From a checkpoint of a small mixture-of-experts model trained on Wikipedia: 48 experts in each of 9 layers, 288 ReLU neurons an expert.
Below are experts of layer 5 (counted from 0) of a mixture-of-experts language model. Rows are named router (the router's row for the expert), up (a neuron's input weights, with its number), down (a neuron's output weights, with its number) and show model dimensions 0-191. Each number is 128 + 24 x the weight over its row's rms, rounded and kept within 0 to 255. Numbers have three digits each.
Before each expert's rows: a language model's description of what the expert responds to; "raises" lists some tokens whose logits its average output raises strongly, later layers aside. This comes from a sample of Wikipedia text that the model never trained on.

# expert 9
Description: Plural nouns and plural suffixes like s, es, ations, ers, as in members, forces, students, bands, codes.
raises: ",", " in", ".", " and", " at", " on"
router:141138153116124094145154156092141170111110151131192132119127176133088160123114123166156159068090119157085118109103108127136147132117182136136132082120099136124140114152096133099087115110097124128145093134157152094131124103068166139113093100131135120119097153146125117132127173127133106156159119125178174106129107155148120144128099097126142104130109089117117113163082155122130109106095115074142130137141146150104150137150148146127145074102138159112101140137150121115141129127136134126139141085127122144146122120127108158130143127134147106156153152089166089130172085145158146126
up2:119113121127102092123074119143132100097167146158102145153126089146159074159135109138123142087085095113123159130116141085160128122081124174135124122130115088102141139125120107134119082108142165118128090168104111141160105140158141137138141162089128148091115116110141177151122149124133126118074101142079118130088145094142108161134085149160122120122116091139125152125114131137126093161127151114145159143083112125106125111130148108105156118127118113175137134152111115133133147091104094104123097153120136113138113084113090096134148143100145139123162116132036111143125141131141111121
down2:148132118135153133106104166138131104131119132143157132146111144092141110129131183131151131120152149130150125139089132147124103126137158091104132101134121170120168160152143144047142145118079088099129103126140128144108180114107167122111111128148162145120120128136110107144126174116112121125089121156127142152104156068093134143159136128088155116081096107132108113114142104166121173157108104152136145132140162112160138130129109173133112123139110123084120172125102105109161139156139106180095123171119118149148112108111151149167142147125100122051108117149115090133112122128101157103
up3:122136118097114172113103151142115116100128110122186117146162157135125125126095136123117165156162121112139116144123129182099148113097096109154150139149113137129088162173134090144153125127186146166097173117113095160121144143127101081100115155134143134158105131131134097164120123076105151101137147135111101096139134154092080133157117150104101122139124139138114136117131118128132110135165158113105100140117109145122141174100142140127108169159098127142099142161113083076116131129132198116119125124196095107114136166119109094163151147122097166123134117095151114126121131113154135127
down3:143096144148108125134147112117126156119126123156108125137108164117106133098171128130120134124130101127099141118094111141125158109116075142147132122129133121141139151124119148136121130117143135121156100145142089142127119150100148166121178131144115079125121137147079127126178157127139105103104204123141137161082151098141118146127067124169093126108143118100117142124169104119128120176093132110124149125074067134123134120143167126122199121145134075119136100127183161150098176144187086135145109133126131107115124143102129119094136089111189123147130133126139133106156131125126116098
up4:150105136079159130135135126187113139108079132168145113104142135103136120099119128125145127134104107121152110162137127149121091145139122152156142127121115149076141132136117108113163156136146144092114168106175153172140113139131136117125118133105119171122158089128121123100133149127090104126126111136125106128118163147115132076109140153120119178114165121162069134151133144167128144139170142176136146113077196154128123081120148131095151108136124133153157122131119106163161097127109118085112138139167122103153118112192119163133130131132133129082171111110130125138092097135149091167
down4:130154125158133165142138077152112110169124106099147105108095114137113165137137086147134104127161149129123159126151137145082155101124093134124119164118177104126088150153119119127187132136155070128176162119124108165080135142115122138144133121080149122113095087083176109135097146117141120136089138146156129108130125127163163157134114140120119132133093138109138103157153150128132130147111128110161125125132145114125097141136154127124134091143084134127138121111142178158114128104155093132116127107099196182139099112155154121105092153132104116136115081150137093124133116065121136124
up5:175150090111107127122150120151142130113108172129141145113109158107111111113126130110088095143135147114163134175157118112135116126155152138148114134113115095148099116141111162124102116097138104132109159129143140143128148122147110133160144107152142156120151183085095164139155062078091117089140112126098109165153163143117127115149099182127113127098120114177159146099134144117155108143125130131096128109146124150188152124106110121164167145172151095116158116129065145142162131136117093124110128140121118100091175104127121129121186105118106117139134129157099093108107147133090112114
down5:133079125133142146130126145136122098151102097118125116161160119132130139167144129115144129126142129156093104120121083110138136148131137107134129136150098178125113072108122145114160110146111135163165125133116137118097100144107132116161108159131191095132122150174106117125127129175124169112094132152158115105075124110135101134105125110098191142146131153121093150186144150162102153142104100123137135113150130068132147150138150126100110119114120124150090151164191111114168154133093145118171092143116134123166125140111118127155151131131168177121139194109158097113145118116127141138
up6:129144108139119117113104145146136127156089096106133167137085107139131111127100149150104097124138101138112136130080135103149189137141108104141144095100087116100130134142110110145109081147128150182196124161132117154143143118150113089106126131127154081125097114132136150120147114099162136104130110107159152088096147133122133153142194142170096112132176166141130127139114096139144114125127150136170092135165114100120121131123120122106140120100114140165139128152176127108101154120139145101069144150144145131128073125152089122128110103096157093140100136154124133133132161118093180094
down6:141145154162124129103078127110134140082157183121124128151114134126104119093119146104111138135114133144128152157143121157152108127129104115095139054111129154133150120167144118123135134101159111121125132175129127089110141125124171127096157167145090140141115142091091117101169156156116176162108119132120115207168129125141151141116108169167131159160098119079150162119122108128136100129123094126104141122148142098152126142138146110122138152135150132095130117137096157105112083096133154143088164104118091127079129133143160156116117137154106116138094147154093133106098152159105093136
up7:089106129126144173142128127170062137161136126112138155113139102118121168090143134146142143158118128115154102139191123116153111146129142151120145121139083163116133083142131138156118132116096140153172154162129121132117187131134139133097154085126166118108155094103141102132113091064161174097093149128113080129148116157143153117101119118124138117133138130102148141110117139127108174105138162110059148129138149169159132146107134141139114143166129143119122165138093149141166116169106177132144131138129122122097118154135096133126118124151117108110097094158142133121146119172130127174
down7:107123107110158150134121132163106144163199108146117147093124119154137119094141101104165127100092097129132143079139152095139159118111098131135169121119142131159143151090100155116133106171147114118119138160106096095111150158105113159135131174116106160119109123143123093108119175147140132136147109153085143175181127136122131169096124079114142117104110083136091119150133137142149142071124117165130139091128150162094133154154137141125116118138193163145150141111117163128108111162143161169150125165141112111134127142101143108098123118138088123173151118132120106120135108153161129138
up8:111137122099123149145120112106091118103123139113152147132097141137135087160105166095137120133159143146106114089104105113121120162103125128116125096145142152138107133129146088149125107115114122108133099120143131139149090117124155137153122202127128140154123126178131144094114118130102144112112125135148128177122091130138097112146159154103111140134140142093098098111108092129099100107169091196157145127119125114112105130079131106149156134083167124098105078134164143148114166159155141146083122156147166137114135139115111136139105167093165118099149151146120109119124079155155113209
down8:142117131104135112185128115130120127146132137113094120153132123118103168116118111186115122107136138111131086181115176166135143099134140126120159122098170072139140091108144095114134135098162144152104117152102143115097160147180123135121177126126132119095132124104088095140096116130187147144124121134096113146123134128138169143114123127177130135148118130134129128134126171144106103136132132125128105141146128147111128071166157162125109135182129053120149149149068147139110091151120108128149111089087104115128127149176106096107107120154119123132112136136147096115115138152127184102
up9:109163133144165100163087130113159126050190151158131109128158097127096108129127128162161140140119118118109134098129144133123111116144150170129140146147133123174134139157116175135095124135104132128151138125147126125135109129144138160136157128125131205121158131144101137117147119144151090090121137108118113140143133103140079114078147146130091090084100149135142157091178077144151076127101128112135090127126150141128125073144103151156144149137125114148110103128135101168109135146117136096073095153108128138118114100157127141170151115136141165117095158123138108122136109127138122092
down9:097126143126136134118082107101125115095158138139118171143118168112098160156130114161107114120129115141175112134129156119150167114111147097141128152129126155142156111146076109164072116150155147126082155127131088151107135135142095107148137125141181132097123138152091124133118093153125118183154147138100083132146141136107156119147079080136098165113106154080121141115103163166100163151109130153108148127148144136139135148161105139114136141149135124112153138140110104123149154107109168092126133150101133134148126116099216118116121124123120134157109143129141190144184132138141148131
up10:079104157130137122131132091126112124163133162132119150131149136109145135161123101123144113115131127147103135160121137121115106136126114140122139135132114099135114125122169162149160116146118128115154159145158138132157128157108077145103183082143123125123132071145159182155123097133099126146121138132118104101093205152120142127099110133192102128111208117142172135094125132138140138126100135119110142074151120131104133142124158096101111132092137096132145135118154190129129081123100144117116103104128097123103093166127122108128123134142145175170136090105136103148085110119140125076
down10:147146128132082125145121118133116143112120158114108148178173121136163106163131135100158154138111138136117127150104167140095136147143191085133098151146120105141106080139111144132120102151161122085077125120130107103130095151121172118104180135071143106132134131145124160163125130150163118111086124125130113148122178161110156146107115106149108158101110148149152129120138143086102139120144129127112126122164139162042150113166143096127115163145089104134091122124138144101100120077123139116127098122099092167121096105146135143097111123149150125121153090127165120114125133153136136101
up11:113149124171099143130150069103111091147149103135150159131136130105177097128144130144117132140134170141150113157163122081117141136114092141144135143111135129156119162149117099184133106144119141136132129107109143102132108116150116126112136112147169160127124122106141119201129111139095106095157106148121132122141118106060122151108081182143155140117146171133151122166145068142102154118138124123115141133098139092149122135122126083113154130122124088167128111147084071104123125122125174109133115115144098110110130150144099122138140163068140105144128161132085122146113106162149097149
down11:135108121110154138171145167150164175078103142158138143150103130152119105101079110124110144149098151168099140130139082142105119132140135132096110122146131150123157178099163156122154136130123151143158123143137142079141128157105166131147105112124108154146108137132117150118139176122185131110148099145119087141094124146160119120095142129144164100069117143092110109086122149102092128133151159120160164141099139155073155120131138145144121117128123138133124153146178147162148105144133068093159140085129113128111115108123162123149076080105131128109132133104155137128092121130139136136
up12:154134131110094119105152168186134104114111169108094122119115134154158193123165157104140136133210107125103147161095133129101141128101158130155159105116177171120099167129096179110135135128124176104138147098117122126174123156122131131140095141098184145118111136128163135121136108122134122113126123121069108123144106111117090130129141120156124138138121124126114163151152149148136095140165083105106128097128150091107153135132066105109125149143106089145132158134148118127139154142145143099101113179161111144124137163147132130147095163138139116112141109105126108153135126086134126124
down12:098167126129117086123104113114063104148128172106124125127065133169106132101103119114149166163135148104146148141140136154156153110138101100106122107124131168132123092154121100126155152150159131119149106121125118131130149145103133125118127157124107117140124104159138103128142145095139111118147114127134095105132108139102125094112149093146110127165153141096095117068099171087149172153182155089158170130124141112145133173107144143110162117158136111143123127143108147122125138187096104159116097128169150118102148084162136123123175074180124121124158142122115099136153122134124100137

# expert 0
Description: Demonyms and country names such as American, British, German, States after United, Soviet, India, in politics and census contexts.
raises: "-", " and", ",", ".", " with"
router:124119167123144132120146123115120100123123073131141143130107156094129120141094162101103112165124110150155106125099144100133146116107130186148145128155136128144113171122116110122094142136131109144165099162131126158136111131093156129125149164151161176159127115079131092115123127141076109192139127182142147154142112147114122133104131082143135155150159203111165132160096109079145127138098114106110126141107117103115138136110153087153156128096167140104114091117114128111110116145123084154150105109143155157099108175087141104144128123097092098154121135150094144144150143105148122143
up2:158099143082070122107112146113135115078121119150161147166122125117126123120147128079135103104120117101169105120103161124123079122097120118141109126121122146132116127127177108105114107112172149130139143115151130103135110133138105103183101126152113150146123152102131102120110119134131135146138159116159154143052128151119144169126068128096144135146140151137141121105101125128145120132139122167083126161119118107102103146148142121150133189128138108115107123070155118167139142126099146171072127179124135161108139115137177113123116137141086125129136165168142109097149171116118078111
down2:136140101128136118164180127149144131149132066143102136125125126118102097161092125126162196122143113099100074096093093147133149134137125132173135116152123097117109143114128121162113122133135163126101083120104127139111132136138170139129135116126103094123089174103128094109184148181129127173128132110112132147121131136134158154122106095136130127130077118105115109119179148151131117122095104148153120150136104099114115119062118143072126100156112139147171124125078095105096150130152118124119121114175115142144149108110135105116114112149132130177135157109085136123143152165114090127
up3:143101151160136109149150150103159133097085140125132128124165133164145147107142092099151061156097120141139127109154137179152124081107153126128117122066153124149121120162114143155140111147200123121115122108102131105128131111110084112106155098174111094127165151112132116143120120124156126078129121115146095101129147124125157080099107094128128128099129122132033139146153153109120145155123116096115141091146106134111122160160147139109136154141168145158126132152126121137145147112142146118164122113144124111153173092128109139115142113128147149135085156125153129128139095155086146166
down3:083142130114114134101181149128142172122133156131133116091103154136137115154124115122150151132093085124113133188130150160157129086112110124143134137113160114137138128158157129135188109142126090115144124133132129113111166159095147154086145112149130121088148117089137117152131075075117140129134159161127106145139104139114105144149127093083152165105130145111113129133110152124106112119124153143140134121125128126133083157120130160077104154061139140104133208093101156140164147143115156145184106108095140097147100098128117114151115150125170121090127125108139114140124138119115108165
up4:100124109105127148115124150135107119076108145110147090147211144134115114109133104112080168088137095136130143135108213172166094098134135132121159124166143143159132110144110118114113102095134142177126144109137136141119141124115117117158114116148149131116146096105114055120148115136101142144111145122121128144155139076160140133126108148167121109114120130176101141137125170108103155125136095109088123113137121124138099145137121164106124153081157162169099127113158119105132101129174153151134102123189138125138139131137126123125140113134124099113117145146126118096134161096139186114
down4:129130112106102140069136149080106134094116111151137097148088133149154111157151148139104105168142123116117106100128078121118113097132157146125101128100126123126129121159141108105099162103128094110159115141179128168180137153154159106149163075136089090088144126091105139141142092154140178128167169157136148134113146119123143127122108142137092114133093110122130132129164170176128123174172112123108150138166143090180095146116108137088132139128146129106139154122127121144119111140155116137138103116130128128114150122145092111106085124120150136179152119144105121141119175145114077119
up5:142134129140119118148101165137137136096142165177138131098143107123095145112087134142162161094093095103116101111154122112106070133131112094148110122077167124160141139118079089153143104131158167140133123111143097096119112114158112104152140141147137142195155128158109171154157109101172099088100126114081168123187140145130151114150138149125111086140095108113143157164105119101088119106147101108123095168127132132105114118146105163109104109142167111119103126138128099129125127127123126097160113144155122103140112119128152081136124149126171151123136148129107147110109079135125138135
down5:136123128106096144142123113121098123108143136165127133121134130141122105077144096136131146137108126112104118164123143130100111077130109127155085162147141099152137141122092132153093130145135166092180100152133132155116135157112150100148142133115136149136131145168138126104123131161130093113119104128081158105165178103103175125098142159163192084130125091089075135147077149117121133103115089104098119138097171130119116106126133110154131135143084144102101122127119145132111137138125137161138168117124086144173110143167144109160126169150120097077130138169113098113088102142118146159
up6:126139132128133168111152101109131169111158155130140133129175122115143115077103119127131150164124125125185117107184130125116109152141133139123122176098079086133145125139125104122080077121143155132125150119157134159100137133137077129120136149130109134136155124131104123149135092105136106136142130144119123097078163175167173119134143098157115101171125134124084129098107115134068162134154107140116154144106131125137107109133142108181113151103118127104133157130141150134163171121091139151154131096127105098144149064156187129101136105124136135108142090115117135115122108165123080100
down6:136152132100143137091126140142132103169186052143086121127136086123095125154123118138147123105137154167141112108157140068141133146088120143123154129103119123162137141104147132099121105145154072142161112105094134083169122136132073105088108094119161149117124125146122128129165136124140126113142134130141149055153150107108127148157124174110183090145155136128136114123117071153125129126090124119105118097122171128121141124166119151126157102145120137117118140129131074111148128134152147124143154152113114105096143144141108152147101130111109156144099120145090098118178132135147127164
up7:144098139128106142129125116152118129138121144127160174118115114150154134129124144126162112134125168133103113140090153138100131098126074073104088077174092143116141122101172136138102162150125148136131121144058087128149110115138117134134121113143135188089144126139150155132114117145124108144152105151104107114142128072102089099123103125105168119082128126138141160122107129156126135134170152126178112142141128133106138090156153119150123140132172161115167147104139133118142080147132126153181139091127127156113090130142120112089076117131133135126139075141074127154102142128109171130
down7:151139135145100132120097120093124111127101129171103098138140131150088164161143121148140111119153129144141112090144091141139110105123130103100152131174110129088110120166119136127126108126133128073161115130082128157163082153091080079137096094191150114132136157128125109129167138159180122128123144139154160085147093123105126150121095157096110154121148107115114147131157134119092130129116154147105173150148151115125099120113150123094118146149143120121120140115103115140180097141128084156133168119110139109139126118098148161107127189124114078141150132169137119135142173158118144170
up8:110130148128129087102098095133110164133137134093174129148132205158106128133099109130096107146110162118104117089129131161078159098141090157091147114172127148122159104072102099155114126119127126105146076119132102203157113132122151093133150146137164109116155112099119160144195129142092123141126114141113102095138156121106121127114114115108120109117123150106121126135102099129162159168097124105107146110086095113145133106127160116117174137127124132110115102116110132149118154157134156157139139146130141179114120113138109130155127160121156141133126077081121167143109132123102130113
down8:166170136125169156100156128094133141095138125120112118151136088122141125106149139101099114124175168120085147127109143138125138126085130114126114111134153122101166129132143123145113159127143150140138104142102121096115134117174108140118106109097123123109136137184134091118092128142147113057112128150129157138099129165115163104138166172148111141131146111118103133102161136126110079140134115135089083109136139128133112116142080089130086053104126123147111156132059102105102161110131122111121146149129098127138081088110144120134120135176091101100153118146120122141164149157162159132
up9:118110094132139120129116124141123160167110145125108134124126138144119071111120104097150116121121159071069120153114118104137118143127185155153106135100139139123095156161098194123113132113137193113141148085095130145147134135150172132133125151117092090126104146088152127135117105125126154094137124112092145141117102149119128103200161133147090151124143110105122145131132102100157124104185136127145095164110142113150127139087117126122169172123102182144134111162108121145109125124156147097154123116158112129088158093105110139113133152145114091140099177148120116112119144116108104117
down9:160114137079077145151068141150161146137143136114126113143139134133144138106098108136095108097118123159101140165114098149152096145070068129137097137134150137147121153169123164132149160093117151161133135114153154137133135088114108098100160150095124139135136200107125145140174127116130152082116110157135166096158108122110137158144128110153137114096178124151108121093143119148102143127124136127115137185123127103101130100131123101120164154156144124144143125097121150136099105125148134142134084138093163086138158143135158094139141076136177120123136164141114117165125103110124132143
up10:167125133116128134132124113115130127079143168213122127162101120073107137092105124124177142110130109120125095155175135127100121099151127117129144178145106121134087136144086113117165118113101126135165120115135182112128083151149104168157126129222140131109117130147114114112149123115090147146129144137080088127103129163139110136137138124153137138166131141125143115120122144153122138090115134087149118124093104164101109151155132139099169117137136109139130081137143094164145074132129128115117106142127167133142115097134147144151134153084114136118170099104123141099141140132149120159
down10:108174109139163135119149125151141127149142108110130131120116095099126134113141122106104110139081138123140123169128136107114135149140151142103156081089165100125125167149061133117138148142159159124137091134138121155137104177103069134139071142148117163152138115127140120091141149116087111146122139156133107152134144124120146117113131085162188110119084166081123098146135185120114140110148116167127104129143097088164097112123153104136151127121136170138119103113127130101094143113131102135065103105123112168104096151130132080150116129092131087159149130161098123113094137144119134131
up11:141100151095142083161113145145123182126179143143072119127150089138147144167164129136155108147127164128129149110112162135162118148145118126112160149134095125136141142132124140186127174120135129098123136102148142109140108101120098102126118158179134101147135178110111137139144134098140121113112076135141095137147153121134118133101148105130101121115099083088135135104154141117123104129116125142157122099121105157124101125153108113115138164119132089146172111116135162150109169115156090159146144135160117116143116120148154092162182125110116142151161052114168118124073104108150106100
down11:170141132102099132111119147139129123186143117118168120111127132096130136158108086126123143125102117142157100142154131137144162167123141175167076128140081119155128129119137147086154111146150153123115110095111141175108121132096111151100167141107080113092129156173114134118130135142136142072147118139122140117144132148120159141159143121092179111114159128106167104140139110096130104113095108141127182145106128147134149122151133142167120108102161100079099104168101132122124113151088144116102120086095118140107114139141153166119129085084141099123116191137093100121149098135126141147
up12:134145144150114131128087142169121110099149113100165120110122147112138122143123142127150109179104139108110155137160136143081117157122089152119115083160154148090118136122150142119133128165134113155183134131109122099126103150107131075106158114165145167131191133149124159108135134084149126131174156131162132159119187128182126178128127163121134151131173098160136112163082118149132120169138114119107159148104147142120129135112138110104132146097131111147113115137085115125173113128114181116129149112117068136140137157110101176101147108123112123098144137123098103115151142112158159112
down12:116134172137143149097142124106180138147112131133119159133179112120143141156163122148142120151110107166146164110144116129118157100152127148091129103104124142172147123123163095125127125101127126076122150105131142156135136166113114129156126138166119136099100165102079033155128119150127132157095124149125115123105074129131106136116148117124131143148150124131117125125132125077128135092140127137139087106135086118106126124145142138150140114137103125173115087123051145114116137118141122104129160164172123168106112110074116108080106124139097096115089106130128158141108112104083157145

# expert 22
Description: Field names after a list dash in infoboxes, such as Born, Died, Height, Country, Location, Years active, Coordinates.
raises: ":", "(", " of", " |", " (", "."
router:143105108172125157122130103167169141112126079119122159105131139117109159177089105117135121119109136098088142149134140144101086098165114096138151102131131137102144145163150149122137112135139146111127130122161153143122116164162178165143146176158141126153103137114144107075148069122131131076142095145127094086127150079130111107128102132137118133104110119146120122161175132109098130174111144170120137127129141141146097155125095118113160086120144094146121119162149116167147143172120125162144125104113114169123113108135125142147113137118149154105172097105118106088172119137176135103
up37:117101140084094183082161153162139072107119094138122104127099158123161163149121150121120066163154102140112144092136102128203120115142138129155125131115100117142096124119139125132119133135143124122121114177077130147110110117139134095139110135155148146130129146127140140111127163110177103181125138148090087110111156127113112120111127113111180138133122129121148159170142176106135149138130093119151093152103147087142092089121123112117105123141126129113151152133130121171150100096104160133165157104149110119106100126126087174142098132125139119111121106128098105139127145090121156175
down37:088119138118146120127110137103096092110130141121109123131133120127161134129140146118122144191112157155136122113111064121103140123144163126158130147154167119127131083167120118133128123121105119121153134136055109119105125123152100130147080137122151104155153110124151125076141128091172125139159165138167104110095163168144137111129124147136117147123124096112140166130149093133115142086099144149165129135120114124180169102123095123120119144155108100180178156159194120114145121153050132147143121108170109126146098092137144125157130134129141122125117153119127126104169148126153102155
up38:148127115150120112122116137117108132138083144129122128151095168140132143113134140145124108170129161134091136151157116165198122131118154098110131121155122133114105134108143090130132114083112134156164124144154141159142126112168146140148091053115126166139113137127155149121128119124134115101163130151112135082111082135101108124133101144119167114120136110132170086151087161093081133156110155168140135131112143084148164096149149112133064111109127140130125120163135109137130181164161111137148178096138133171071134123131117148123092122110120173120135103142121132092137099169124102135
down38:113118125131148105136110144139146098093086121119156120113120117150144127096143092131085142066138177161104125080136141140154160127186125146125146097175180143130157119118154157117125164136099153130080123132170143107118164147109154128131125197135108138098174102116114137092105150133104163121136142123095141135143172094098132087159152144128142119117145148121127113134141087110121144157095132111093126130114136110119100109153083148139140123093156184151089168161135146087138140125117140133159163095130098155114107094115151114106123129103133116153100114107112093110121113102150114134
up39:131149113085136139139133110143124131144168151138130126138138118180166141125118134112119080153121116151102145157130122137142117107125150148155118121140120094141126124110121097194081134115144122137101149117072138126120200100108123135111099114114155139145142156106117132112143133094101139159134107177112130151114112092135135145110144123078119108121120157108151116083096134114102073144160114145140126145119080147120094128104142133128149171150075153142103077101145130119109144088100119119110147083106092141110209123134149128152134195133110140152141166156158115122130155103134147111
down39:102138125136128137136119127149165113143123115118112134121134148099125124179088154135140133174133158128103158136113115120130153108107145125124125126133134173115077140110097112137153130151131114162176107147125120109138099135132160108118138120150146098172105130180149034178107135104128117120145110119150150131171127115117166155103105109111167143145100111207142105085089136115161105183135123099077166163112112125129108126121112125114140124177088114102149119106071129123123136095094119143099088118134122129144130185136145105140143120139114114144148107129152144098149147119116134105
up40:171125165144099097137085136123097140101097139105128149108094144140139129111103160138130136108153113160132087104153128139168089118118155110113156133143145146147092111119082118146177143123130154146120111158124129124104138133122079138139088154116151107150145094182145192129124127154106115151113103149149123116123134123085126113102081090134121118159165130181128131191132110133141108102137138075138113149124120122129126109111128165156148148134095121091081110138135129135110181089140111076101175146102146153135148112133162105148121130109146148115190107108121141161151110139115145126
down40:135174127102145116167155141111137104168126130113104102128093130128121122165126102123141132143156105100100111096161148167094169150107118054114135110116134138144125131093151127139126130142124120148099115115144145151166114175117148145160139160064129138102129146140143070156129105088101105134113117166114171099131113123131113140152143112117143150117114127092088130084148133123159149165168112076116116144113151111132099120205130150180125101126091119102143138134098153168121126116115140101127166139125136143131131144138155092151125135123075125098126146142117131126172157114164144167
up41:101141102150115113087149145104129159113140082117148120157096098127075097152126122131138139135134143140132125099132167119107093094126115153153107101121091121167136099096153204109109132122156141133165126140139155119148129152137115145126140130114127140129149170112100121154125151056154145135122113100148153119114131125137167104105172170115189121102113110159130116096087118121153168130131064179105092125116139147119106128116150126083126146099147115112128147117112097136070156085109121154153137077137125135129103117107124152147157126114091130131122130106152164159121155113112156116
down41:117138081117121099142131156147098131122131108083110113156126157124156103120107115105110150148113067072159146165098062113115112123157159094146137119165120117124109173142145187141063124124125131139136096102143132140103143136123112127153070130110151122141142145144142118124104140153104117129114154121133119118124109171144157130100127169125179142106139086124115130135155134117100099139160171156123157094128143160132130142144094145131157146120132117175070125092122126148165113147140113128112121138154160153115130136140108159123103111186147136098109117151147122115117134154191124171
up42:131122146150206129204095127135128142114082115099164136174127139102119125134199095127128106096107142104117135171119126146129117113126147116092164159115104128114144142159143132138153112104133153165128109079136144083121166151098132105151143116123112143124112132123108140108063130142070127146128114147106096100090144128129126145138147127120132155097125142140160120130153162144132099111114152151123125098105119122187140133135109154099141121151131115111166120126097150117115063126116142119105109132132133106066107128135155173123127142161156104111156126133095144093129136160140173131
down42:140125128101134146067126116111128120134118131158089141119158132140140129110149114134117103140177134181179158110160144141141170094147123138179112104144167159114140092142140155138126138156175084156137120141121087111104130148122106110111129133155135123059174135117155154130125133100141086102113101101148132079171165109164142203160103132110123101130129117095117135122105137072135158084130129123119118138153107119106092111137130128128144154134129161100140190116110130111133150093092158132105131097110156106141134132085153116145144134139122137129094105130152126129095126155125101151
up43:124141146121148134138097129167119153104089088141119126109150070103101144131120128169135084079125129125125127132127116148119140144089147098070118152119107103078143111144144178168090150156129115188143077110116108141084171143107091115152128143128131147095111119162157116126125170149139158139154169119120107145113152173097180126100089096164116111118094164126104145144115134129141115094089092130123137134159133137137136097122131121159147128162146113153095110135125132117140102152130142123138126095161147144157157088124143155119154151112155116129141137111080122149105134167136083123
down43:160158128132141142103117110144109126122144127166120153124079118146141078124104149119104144133142165132147126134099098140157178108135136117101118151158130104109146110118129153107192127126150128092153134120092128097155142171126130141121150123135118210113155107138141139075105123148140138121113119119141112144088096112146145130126150136118131145085104142134099149090188150140146160105116117152133104128148066140126059123098152113129077129156056113124144155083149150158103133125116118150110125117126097136113132136203153139117144154116105107168140130138119108137133113121140138161
up44:108135154094119136107124143144100124160147107115096133112137134100101124125115110107154128084152155103102127131140132138113120116019138143129125141125147132135157119126106127105140105141134151095132114098158137143139128125139150100134129134140126142089134109123133144165127161135159131124100109131152111140128106134123113127104135070120166139150152130122141120119073153096123167190119130099151153150158139136122116107173165074108150075103105154132108207130122161156096135130093152123118120121136110100157127130116097145160157135075150165153051103121125107086134147121126129136
down44:106123125149128115152100114140088104121122109122157101142133092093137147128154114088135151113116174123152141153108129120141104126092099157109177133105110107120143158150150114136112151101127144136093146154160150126163134127135154131118120121096159116126140155137144109116162150078103121075133110102116117169135150119146137167155168156140130113093138136081137109153110150136139121085115157161131141136088183155101129144150120154088192149139098133102103151121081127096101117150104120139128146117153106102163099138136130128100156069142170128127133155116198089142104097112138131171
up45:089140109130137138121164124119088129171076129146099144127154143177100128139131115138127145105172111123136167121160137116100081136139162101091111146083147131127142159133132119113097157104115166115133121118139121127138112140132091142150100163114139117112106097119134123136141190122085143149147125183074130152127132130125110120123074090143102146079126132093113154130150108162155102122091133131135081112095107149135108128081102121146134120094131132110104159129125134118148099133139118121182096093149109140130122139119117198181119167141120114161054148119124140152112107129122131135
down45:134130136103086152139129132110152102132127137123133127054159105145120140091152137174123119160101173166125130107143113116104136178127115083140127141099125132115145093164081132151129103107107109134125127125151153131117127131118129154141120135078105127114120088111132146144104131094097175150143170106167136146128133156136125148134110138151093120099115142168102122149114164146141110104107103136134128137088100146131146093161138138104130146140164133081087133106183151159129084127166115131156124181109133167126163137193055094111119106131125121137116119132107119150142175115094130135
up46:109130120125139105158148121187140143137145096153081092122142124111106125102098120092149102106154137132081119158132143121086138126114180128143140123137144141128105098124172106143115140136158154121117098123127114165116112145164138127119149150165118163117145112141142157139064131146144120144121121144131098112123178163135108130149144125137103145142070147120141130135114122208116176116111098163134123113136132154118110133056152108151107103122140137124121129089115142125156108104143107116122171152136158127143177163179120104138104134084120065118180115128164131085109129133132142155
down46:121105097145130103117136118138136178137128117154130118073142119155126108144137128103109102068099132163152134143076142144151120116087117144124143148176133161109169148126139112048119131173133160144133082079141127150095095074121140085110160138109148114084129155131113131097121112118108119121127155154125141120142081159115135144123123124116145142122156123093112109120123152155172146154146109113104117134170125120133130101118121124132135171156114098112154157132156128077102134102097122108122106151128130116107131118103096186110091144127113080121156142120158140126115178158144134078
up47:140143141137100102116164104087112136118110115088157132099098170156118136115111106168127135072123098146110096134134110123137119134118130108152122142195125161136066120158129133096118108153094109166138151102079124158103156121149156119105101135109163092139129072176152103126131146138161137127135169115105128132105124131117164122087100166134101121107154135102092104108147134130123137092140107123109126142069168147111137153097132113142140145097095131127126168076110123138118146097119137150143131086116122101073137114165145129108150165143143164130136113121139122117165178146109153145
down47:098142134139159106126153134127144113091110119113117157140124126150160136148088086149137098174093195114079110116097146114112098131138136099154166136138101132128174114139109118133150070104162114125073099142167142110123148155123141169139121121091129138111122140140129121151100110130184154137140081139155131135099108133145107059112137129130167121143138122138124102112133122119118128167148087152099086107128132134139072163130094151122141137145096111128119140115182125188107110119150095104123104131138098130123143138129100112173126109122088091139136125091131122137127129091169145090